{
  "d_shared_expert": 0,
  "router_score": "softmax",
  "routed_scale": 1.0,
  "balance_loss": 0.000137,
  "router_z_loss": 0.001,
  "rope_fraction": 1.0,
  "attn_scale": 0.177,
  "tie_word_embeddings": false,
  "parallel_block": false,
  "init": "normal",
  "optimizer": "muon_variant",
  "max_grad_norm": 0.5,
  "batch_tokens": [32768, 65536, 131072, 262144],
  "max_seq_len": 512,
  "dataset": "wikipedia_en"
}
Below are experts of layer 4 (counted from 0) of a mixture-of-experts language model. Rows are named router (the router's row for the expert), gate (a neuron's input weights, with its number), up (a neuron's input weights, with its number), down (a neuron's output weights, with its number) and show model dimensions 192-255. Each number is 128 + 24 x the weight over its row's rms, rounded and kept within 0 to 255. Numbers have three digits each.
After each expert's rows: "comes before" lists some tokens at least twice as common just after its tokens as in all text. This comes from a sample of Wikipedia text that the model never trained on. Tokens count by the router's weight.

# expert 29
router:121118152137107147054136146130111125165122113100179120149098140121107152117122156174142142130171103149113169100171111127145092156102098087123111141093123150137142178127119152104099120125142151
gate0:132144123115125130142099126138124152065119122098076123104074139122128141121103125102125131119121162093150135152113086109110155083110155124091146158120135138133100150154124112102142123126100085
up0:100109132176140140130176179127140087148140132169118174139152154139089123149133134138187115158189132098096100125092137111120122143120081127113166124165091117151140103107111153106100141130151159
down0:112127151132152174079100132203151152151108123109096107167104111136126157110142147113118145153130124114153143116066137132133152141131149163124145103106160157101148156090121189131114146154129108
comes before: " ", "-", "|", " —", " +", " MPC"

# expert 40
router:130109141144135134087136170125130164153136134106149141154137137106143142098129132138123166093118103156108124103138112107127110143107122110130113144109152135151122130099114155121109096119143131
gate0:138162127142134169151143133152121122105085126115121118132113123114138115111142128139152118103156125145094134128137155125084134150147177157121140128130142101102123108144138160102124166106105132
up0:144157087092129120086136106132134123123143153139147131142106123105132102112150122144171104109130074152120113129105163169111130126159165135135165124141111117102110124158131179086108094135106102
down0:093144080111153128143107173169180099117183154136117173116132131125120087134115154115091157157146099122128116106142147106082122112128122129131135105151131109138158117143116098147095143105146140
comes before: "1", " |", "2", "0", "3", " |\n"

# expert 6
router:151088154128127170098124146109126146165095098116144136161090140116135160116122164167111166117160146150124157122165112105092105146097089106099099136096151155130146141091121123132076085072174128
gate7:112120174174082167109134147149144119131142147109115121172124153097145158150099101134152108132190114106149109134102069113154147094137123148099145121107149132132112135149149141117141110111152137
up7:107109158081122104116125119142110120126168127134099095151091139189132147115128115150084111099151123109108123117086129119126145117134095127150132102118163123111144099142169107147160064129152123
down7:137119155148139170099114123132129115068123088129133146123163180144138152114129107133103083132175068149100141104109121112146106122137114133114115142165137146109146106145131088098104119129142123
comes before: " the", " ", " a", " his", " this", " their"

# expert 11
router:132103126131111130133167128102099146182107126102168115148126137118136138097137134154108150102145089155119168101150108113122107154118109104115103149113164161133162130077106117106126113113132127
gate0:139152127139105149092096162150149110100090138129099156121143122144162149096166141115130130123111183093127135115166102120136119093082127123126098098107145147154128132087118124124112119088151102
up0:143161148143181145120145100136073115154095136134137128137132114131108134108101148160141104111105137085102117127139117183125143150136168176143165126115115131095100093196118125137129145144131124
down0:165095134122126111153114142155097114148096100125086095114121114171109137106122126138124156093117171098096138161090109111139119099111155095159145119113115123125087113144081167148109122130098155
comes before: ",", " |", "\n", ".", " (", " and"

# expert 0
router:110103154133126120103154168109088163136096155104143135151118152113129192137124125152145160085104113173115142109152128116103127167098111132096121148117163168165142151102114126070139092125167160
gate2:137110113165168148116126112161142119166191116138154107164139111141117142098072170148118162101121120108145174096105099159165129124147143058145076139140104057112111117136130141130131129122101125
up2:108135125115149133112114116137140125120091111142117129122137167085140178113109114149096104124139138143109162104100138179110122102141122137148114137133136098155103079128170123130132117183088135
down2:149118138152103148171120110151096100105151112084114114114116137120139119190093144099187087094131127145158125111133189112146084110107147130129131119110126119130146139122153113110117104111130114
comes before: " the", " a", " to", " that", " been", " be"

# expert 23
router:129069150127073131118145140109076159139127132126161127112104142116137179098163144156133161100131089157098171115179101115115087130114114117123127147090176136151126142128107144112087133107167159
gate0:150133126147099139125130095126119119137123164122112096116115150125094129086128189133134068133081123172089088124147127084124141147117129092134122133167128128128108157092115109162104147181150083
up0:082141128163083114139117146112117116109135111147123143137115166134176088132163109129096099158170136086137111141137120134102103130102152108139127138121109116108119107115077104134160156110131147
down0:118138110150132115162134155168131111103110138141106126147123102112119136122097094130152111138146120096130121076130131121113169146134084141136099149096151117109108141100151111087118154131146118
comes before: " |", ",", "–", ".", "0", ")"

# expert 47
router:126086140137088139092164150120116118139104125104160093159100142114153133108133130146139167093154100122090142118141082117097129140122075112078102138098135152172127139132105148124086115096151141
gate0:142127142051090143115107124139133106135133143116133139156121091105096124111086121120123116097117150167149114121160103095109118125138140136152146116152122151130125088115133135114119106141156127
up0:075121145102130120110125138131126150152139109118163092093114115174137110126155169173122105129130154138102130101108188125128131124130117118154139099163155147101139139131138135126090147174115114
down0:107165135125084132135125163156138148157108127143130130127113152144184101094137084119111166121154139113135168072130129158138154139127150159156106148125163130133121152096114160143154112105115122
comes before: " ", "|", "==", " •", "===", " Born"

# expert 43
router:142125141138100144104159125126102155139123106117157124170129136095135141111120142178137150126133097114121164090161139107123124128112146078116105145082142136138140129125138129129094151122133107
gate0:150141164167104074130099110151137139131136118124138134148106120124147130153120141132189100108095073088042092179162143125098132079107115105136137140149113126121153122152107111139051110124132132
up0:086146101117144171131100165121088122099133141136141111122135141114107090116118149157144144132108116093149082082093092120123134150128108142146118102107106173138148093147176101138163106147090111
down0:136161159152094128138121141130104113153130124108136081165127162122103148136111125131123139121129154133139118164143176133139148140105152142125126180184121116134161120101074142139158152146093143
comes before: " ", ":", "|", " of", " JPL", " MPC"

# expert 12
router:149084143149101163113180168107103147166118145073139134142133176129153132116136138157129147120159107149104163107133112108130095167133088140129097166098137139159141151100099168129105128100142143
gate2:110149160104071133139141134147153125158132158145132103112138119100117201118103160148086123111098143170113138109126096146117154130133102139127137135136139077095083109129128067168121144082136160
up2:102139106146093124092081111132133152119116126170168123135114152096154101111149123056159141132127092141120086107091162115102085157151133114114102121163127130131162113161143151127127137120134122
down2:126125124123117160123138157162109118143103094138118139150157122116119145125075111165139172150151116128121120172150139101098136115153090111077098140135171143149174143097122119133192128164135154
comes before: "0", "9", "–", " |", "1", "5"

# expert 13
router:127142174112085194091145136095124137135147146093157110138103118088121171097160142162155161129132086147102168117163125112135094137120120096138092134113122120138127146119125127135101108099162152
gate0:113150145136129121068117123153098101124138075079133112149127156120092170162144132144174066094126175170129142133150131102118092148124104114107136109154126137149123142155108108108143095123088073
up0:139093119159118156111143115101137111107133108094139080166133107094123154141073105092113124120137145110145087123157162141111103125122146127122143142167096153131100123108139157128141096122138149
down0:097178132156101089131119152136157150111126110156077106124126136121139112189147145190127109122147107091125151126088128135092152155074127112128137144108139131151158128079143113150102124139142127
comes before: " of", " in", ",", ".", " for", ".\n\n"

# expert 24
router:143124164123119140111128134108092137129097155124149102162096144145147151099170139149124141123148098138103154104131115095142120118096151115111104109126159193150118139097139124119109105112160154
gate0:104137120110081153125103141113123199136111126124157150145137108129126107118149106130115151144114116114140155148145118148122161110097121123152140125106134060140108182150108124133159116124124102
up0:098154104120121121118075140093111135153132153104115126134118170108097130166150140129131119162108123111112123111101144128142127094150093167149134134100066138111103090098082108139140094068174102
down0:175136097161080147170126170113121110159122153174136143095103166132136115159146137092126160158161126117137169096174128096136057161074099149103092106162154138113129133125139088136137139100099116
comes before: ",", ".", " of", " and", ".\n\n", " in"

# expert 36
router:136102140111105137098123151132106131140111112107167122146116162132116129118117149158122178118137115164099162076164101103137092142115088075144129140105155164125161127089073148076114106111135128
gate2:093127151100148088100134112131113107100157163119100123148169158167133142149164101166102187108140140112153204123160130100118182115123132098108136133108153173172098129107148099138142115125186150
up2:119191133112154130104094105107117146114176129124127113113123100162159099119158153145109117138089121144150111123160157148185084108128154165139145149130080117147166102127101107139117165141131122
down2:172132118161108151133133158077150113123102144130111055121101145081128127106106172107140146125146127155153151146107138118154087113150092106105113112089101094137103117116134130146129185156119143
comes before: "-", "|", "The", "=", "==", "==="

# expert 20
router:154116162128122148113182140112087151149091133137156101122107173106174136127166137173166138122175141142100158131152144107117106127100125127130119129133140125142099144111110150133123106127132141
gate0:113119136166106103146132060119165130135126153113110127150151154142104134114142112131079153145134106149130107125149127084073157143113106150129160133103132139103116145153136094144125088101156120
up0:119093062171116137136086145131170118115135107086121198136107113142113075095111085106124148123152140096174098112134094089125118121126127149103111131092114084135098136108104109125154136095148123
down0:132102135120150082144077099128177122130097114104122073143093082127131095170093164114139174096134117152132093126114107106121136127101153118092157195109113103158093170108132142125132114137147164
comes before: ",", " and", "\n", " (", " in", ".\n\n"

# expert 30
router:118088132149106160109153158118119118129113153080140091139104172110135171126161135147156170079134103145078129085140110118099093134099118119101117123066140170142128157094107151132121105094181180
gate0:162122129146160135128084099122133112084129132153135092136124130143128131109080110120130167136149129096151137129096102128122118149145161145071098141133119122177115151138101120154105143138116146
up0:142103113130105161117122127115111118105115152104144083093156130140124163114099103107103107143160122120166117160106078152097151152149115159124120111099131131101108137171142144119100116108123143
down0:122100152150158157095118143133115124115163146140152094124167129153155148232117086095144130120150099155140088137145160118092156116133115138115144123124143127156129086148134144125166164083099133
comes before: "1", "9", "2", "0", "8", "7"

# expert 46
router:139079172140141129090142141108093126175098128090169117134109125116152134070131149172137141133141086142126140126171105108102107164110118116104103158114132138157152139124114137116098102113138121
gate5:100101115160136142125129120121115145143120137144129143109103122164188167138131129184099138110160134113120102105147099106146123088105116142086140111117113147132119115123133114152099082087141117
up5:146076192147125120140116153085093104087101095124155117131140121126130101056124129135136094121126089131137136153118113122143157139119159118123145122147148123153119078124143137166100158134116123
down5:103167150116105127101177122153117123124124137095140155123158120137173129124111111170125098109114094110098175104070176122138156177104121137141131132118147102123100166113109100107099113098123135
comes before: ",", " |", " (", "\n", "'s", "\n\n"

# expert 44
router:123104150113094135087150164095114142129081115112143120150092146122131130129192140149124174125149107166084115075139135109122110152120115112110106141085146139152124126089097163096129075105155180
gate0:148161066136131125145108112156144130135175131127140123165117174101115162111122094102118108152118148082144151141129108138147151146154152113100190128136145134153079117144091133096142104116117136
up0:102110185103182139100131134132122162125084117123110133111136083134121111142148172172144153124126122185118146153141147095113066115103092162168078100128121095094168155125139108138115145170170136
down0:157112135171139119125166100106146175116145137100142126121101132134155151113102117151142105115135136159163116090113109139140122143175130092122153099151078105147122095090098105087100110111105105
comes before: " and", " which", " the", " but", " The", " he"

# expert 3
router:150101168128103133093149136094098143166104134103161105147114138115136151101154106162134151130168077147131165124186100110120126142117117115131094145124149154142145149107106122108127112140122134
gate0:104095103128188130121128139096119134154127173089132113125107119090168136142106124122151126135092150155110143135160117141126135111145074134131101105109116113110115142140158109101081107172136114
up0:169169105152173136101142155097073188154111111173143152166138117119133104112132112139125133165154104134156148150124130116133139133081149118145163152162088095099136146096166103129138169120124176
down0:147159166125154148155131119151142154170133070164077121142135161116120128097121147142162157067120118140123135130121121069188101151103115149077131105110158099157105115148095174134067125106127119
comes before: ",", ".", " of", " (", "\n", " in"

# expert 34
router:102095150138113132120160188082096114130123125105152109149106159134158145100116140141133171088114119146110124129132087118089109128102066118102120155077157161161123169109102148097124081103146134
gate7:142126130101119114167117125125135165117126167131151108129126102159143149140102151158102142172144140152158095118153135132123118183151132095078127151126130116142114149146153158122130084132111125
up7:141174133121138106171103136108125118082129139144122144121120144166117140130115158124139089089112123148086127109101134129147163075102110156182119116128093154108144143116150056136144160120143151
down7:103135083143106135099147149117157154101125123101131144131145108136082154123130084140164136163118139122175154174179134148094127111133094157119140149135162108150144128114143100168160139135131103
comes before: " the", " a", " his", " an", " be", " her"

# expert 14
router:140078141139117133106138169127109164151145131135126100133097116108155149076121142148161147101171109161122108101107109106122152135103100098114088146129151137144141146114115155118112108117166128
gate0:086103158121132147141124110121104121161128133091102117104119154134112141114098103135120125199093154115122120135123199134120121123117142152104133127116148129104110106121137077117150135126122151
up0:156082127138118101129191155123077094164135185106107115108128160126105166112128137153128105188101108135106104079077147146142119107098123133086079138131191142116161095102165145121130138142129141
down0:123134115070122069135159095106122149129140162135103175114146102136139103134152101148124161150139128142142103110095103122123129124140118112134130110151098118154130127104142110095088131175176114
comes before: " ", "%", "|", " election", " Party", " Votes"

# expert 10
router:134099137142109141121145152102122134134128114105153112157100160134147140116170143130166171095150115148095160082152125116111114166108103123072104167105157151141142113107072157088111095105134156
gate0:167114171167154130094102150147132128108173116125125102106121131128127066172135110108123119134156169141150106099098112172114169086126127129103139132090109141103126135126185120109099170123123137
up0:132110186129125138136143134119100075146125109108115129110115157152130167137146124137132128093116176101078115123096134107130167133172102093107099064141139101124100117142106152137109131125167135
down0:156100130101107141131137120153126184085130106111119132078145094081114132111150148147135169156157084140122149105103145103155139100090099148120122106117108114093183155124127139134143168156141129
comes before: "1", "2", "3", "4", "5", "6"

# expert 38
router:131104141113103135107171162117106121143113138104173134122112158094146132117131116140149143108160082126129153110125130055117102145111102098097127179084126118151125120104143173115137128131142156
gate0:124103105167153102134113135121120126141165080122152116137130093105123135149143126106132132111141110169106075140123115129068107112128114099110130141119146137099139128142099132149139147134135099
up0:137144146145110150130103143118071149111086094099152115156163144136130117131112107108118134104124162105158161058093142106147164159092139099128153092094155071146107114133110141142150139102128115
down0:136115159095142153115098093126120113103188140136135118131114111091169137151120106105086132100134074123118102188158106085150091109104133167113132162154159134180144111164118143110126135100072110
comes before: " |", " ", "|", " |\n", " %", ";"

# expert 42
router:157112155114099132117173133094105141160129115131132116140116139102162144108131125124133162105157126145086189106093139130097151114117096105140138150126158117134108129111116125107108123106178117
gate0:125131105127151146146126128167126156146093122115116110117159140197128093115146120093107133108175130152120127106144168085169109117123116092112114121200117105088161135106116120151129126161113078
up0:149096130141122143079098128111127124136114132082084126116114144128120136090142128115152115167114132156143086096117125098098121126107134148076117094166123118122060094099142114115129153115141129
down0:198142166135092144139126168087105132124137127115129119143177145103130135137170100128148102107131113147088162114123132120143130121149116140153099115104144172121101086147122128154129149122128123
comes before: ":", "|", " |", "\n", "-", " ("

# expert 4
router:125132144155092170111149155128131139135106128082163096136105158116153129104157148119146128100146115124095144107148094122124106167135095128112128137107116138131132134126100168115088130092101130
gate0:132098117147108086105144122122145133139110175125126183112140146119131116111116132141091128123078140102099096103174161152119131078109111124138180179118137138144127104168127183084120148094132100
up0:149107101080119127155120167128144136146120111080130107139123078151145124089107153129169130148126140146109139140127124151117105175149150109166133098146117083105158177128124139108152128162127137
down0:130166097115090135106131129110074134121112150124173125114105141142114177121109142156129105185163123119124139166113111174104168133152090123156112112149141156125129171114106074122151151100178135
comes before: "1", "2", " |", "9", "0", "8"

# expert 16
router:117106149115089157073151144125133122142124106110187112127079146086130159093126154169159148123141107161106177106157087122105077136096108086110127160118137135161136149121106158081118117103108123
gate0:112134123112101143167119156124132113131117153120082096132136103186136142142124120133130123119100123112084136156140109138156103141096076130118068155139152099183164111136112104088174129114131131
up0:149106166111158099141134110141111113143124077127150164162142101109152125132109106129143158126126148120111139095142158139117120131102133131144102108119136136160122130148131079210124145109091128
down0:071129097144119124149162134152094128118118100124150150145159152153153179142111094137071134134099128170163159104101162126090139140127145131158133139114115132105124126140119139175141133129176127
comes before: " ", "|", "-", " —", " —;", " +"

# expert 32
router:153116168125093148095148148104083138157102119111137090169121143118178155134150162143155163122139100141091139116136105131106128124112127084124144141121127146143128145137109135113120122117139156
gate5:116115132164113103103153122132146164161134141130140132117160128100125109126082146102149109126073107130107141154142124112091093150104152119135154092124101103144131137124117115089144127121134137
up5:107124104142105109135156165132105119122150140100149140096175095123159075116137149145120156123131113087112122111112114126140090131114102097077120097160138146114106113152109140050133145112105096
down5:157159128137138157099106130123134161132152168127141118144149124109114127149141128113134148136113147123114114166132116166116122138127159105120094136120136112088108140050138160095120112124144120
comes before: " of", ",", ".", " and", " in", " to"

# expert 26
router:148099151111116135106144124140080155159129145122146127135073130123122135078160154150161156101130123154076133082157117103135122125103133095112136132127175146127131168124108151115101117118166130
gate0:208117132158167124121124131123133135141128099170171095131071115108113132156134139162158122120154126157059167100104134149096052152184144118141091124099106075092139115114140157128127183168118137
up0:161181138091126066145102145125147149142108105131175121105172092134125151112090169141109126155121103165086137179150134122115102137128118110143124112113135106070117141190141172100130125107123124
down0:133174107111090124124128130149134099123178106168084110132135105125095136121103137129161087078119127099200141100111101066153133123148172088154140134173119100142104118108130125163096128109136112
comes before: " |", "0", "–", ")", ")\n", "5"

# expert 27
router:132089179136117152120150179117137131139090117103158105157110123112131145116153133160152177114168101164102135082145101120085101129114097116094116168099134130130149147116092147101133102123132134
gate0:124160110110131128132123140141112095136146078124152119119085102154129116130106128148125113138134142140118131162147078111146135115132123138122136103080122096149170127117137096167142117176137122
up0:103139127117120086119129130148128159108120143116101089120150130135141074136100095123154118108139094140167112158137135127126114117144157145109149119120127131085128127123119132130146108163163128
down0:141079167123118153115141119141132084112087066124119135136099151149119103114140184153171133101141114113113074137127088123124105131098119156080132138119135130127116141138129132129105124098106126
comes before: "1", "2", " |", "3", "4", "5"

# expert 17
router:144122132133117173120156147106120145135120117108153110132116161116139167114152168153155167095129116155089139080125112133112096122095109115128126133076140154153113150097121142126103096081153113
gate2:098111154143179169169117121127187161138109147134135143105146138119122117170143150140112138157151130111114136168148140165154137120124172114174129115120113145101138107120135101126090099181139145
up2:136126150143173144106139140142120187141113125068149135157125145129137130142142163156142119175124150155175102163129128107142174130110168123130126114129172124196136098123092118132101128112134113
down2:103079126093133110158134127125108138125142150114152114150179126112122188159117154120107185127130126124100141123095152158066160175100129157111134150110171083148110092121151094129081167103139136
comes before: "0", "1", "9", "2", "8", "7"

# expert 7
router:156111133095084140104132123075115173122132115108139133117117118087127169100115145136129147099110116134122151085162103111115099135108103123103113141110152157163149143103088167123102118111130150
gate0:066125129162110104095138183089104106147115144148109121125110161093149132158139154108150125137143103110129113140127162110156128166162114146103105088133160086128102099101116136097108151142132165
up0:145134113109124106125130111121137121130133132093149120097153177130075093097170141108138160143161113117098143186122131112138175127150137186166151119100113074115113105149134139107175159137111138
down0:101154103159155153141168124173141119117160083147117163156103117140219113100142104135175143108108123139169075093148144147122116150136093111128129135150137168077113121132125151105115083154126144
comes before: " to", " in", " by", " as", " on", " the"

# expert 2
router:115112128148102118095141160111144170124094132102157087151064148118154131093128157140159173127149115159092130118151120110109102160104127086115097141132140131129126156101103152109145094114125141
gate2:137106109102089098099149120104114135127119091131094085140128135129174134132142145105102120161110120150081160155129147127134090136108114149164117122107137105122123106088074155107147165147132100
up2:160115109140154131118129094096145119133105105119122154134139108123129159112125116134149093130121094141160105138125116148173092105122142123144059127140112125143159117114121118185100168131123113
down2:144159121140129124115129148126123102121153149138131099092149153097133152117146140128111122125144192124149140146116133104180153115186151142098130127112147097090122169140117123123170151125156137
comes before: " The", "==", " He", " In", " It", "==="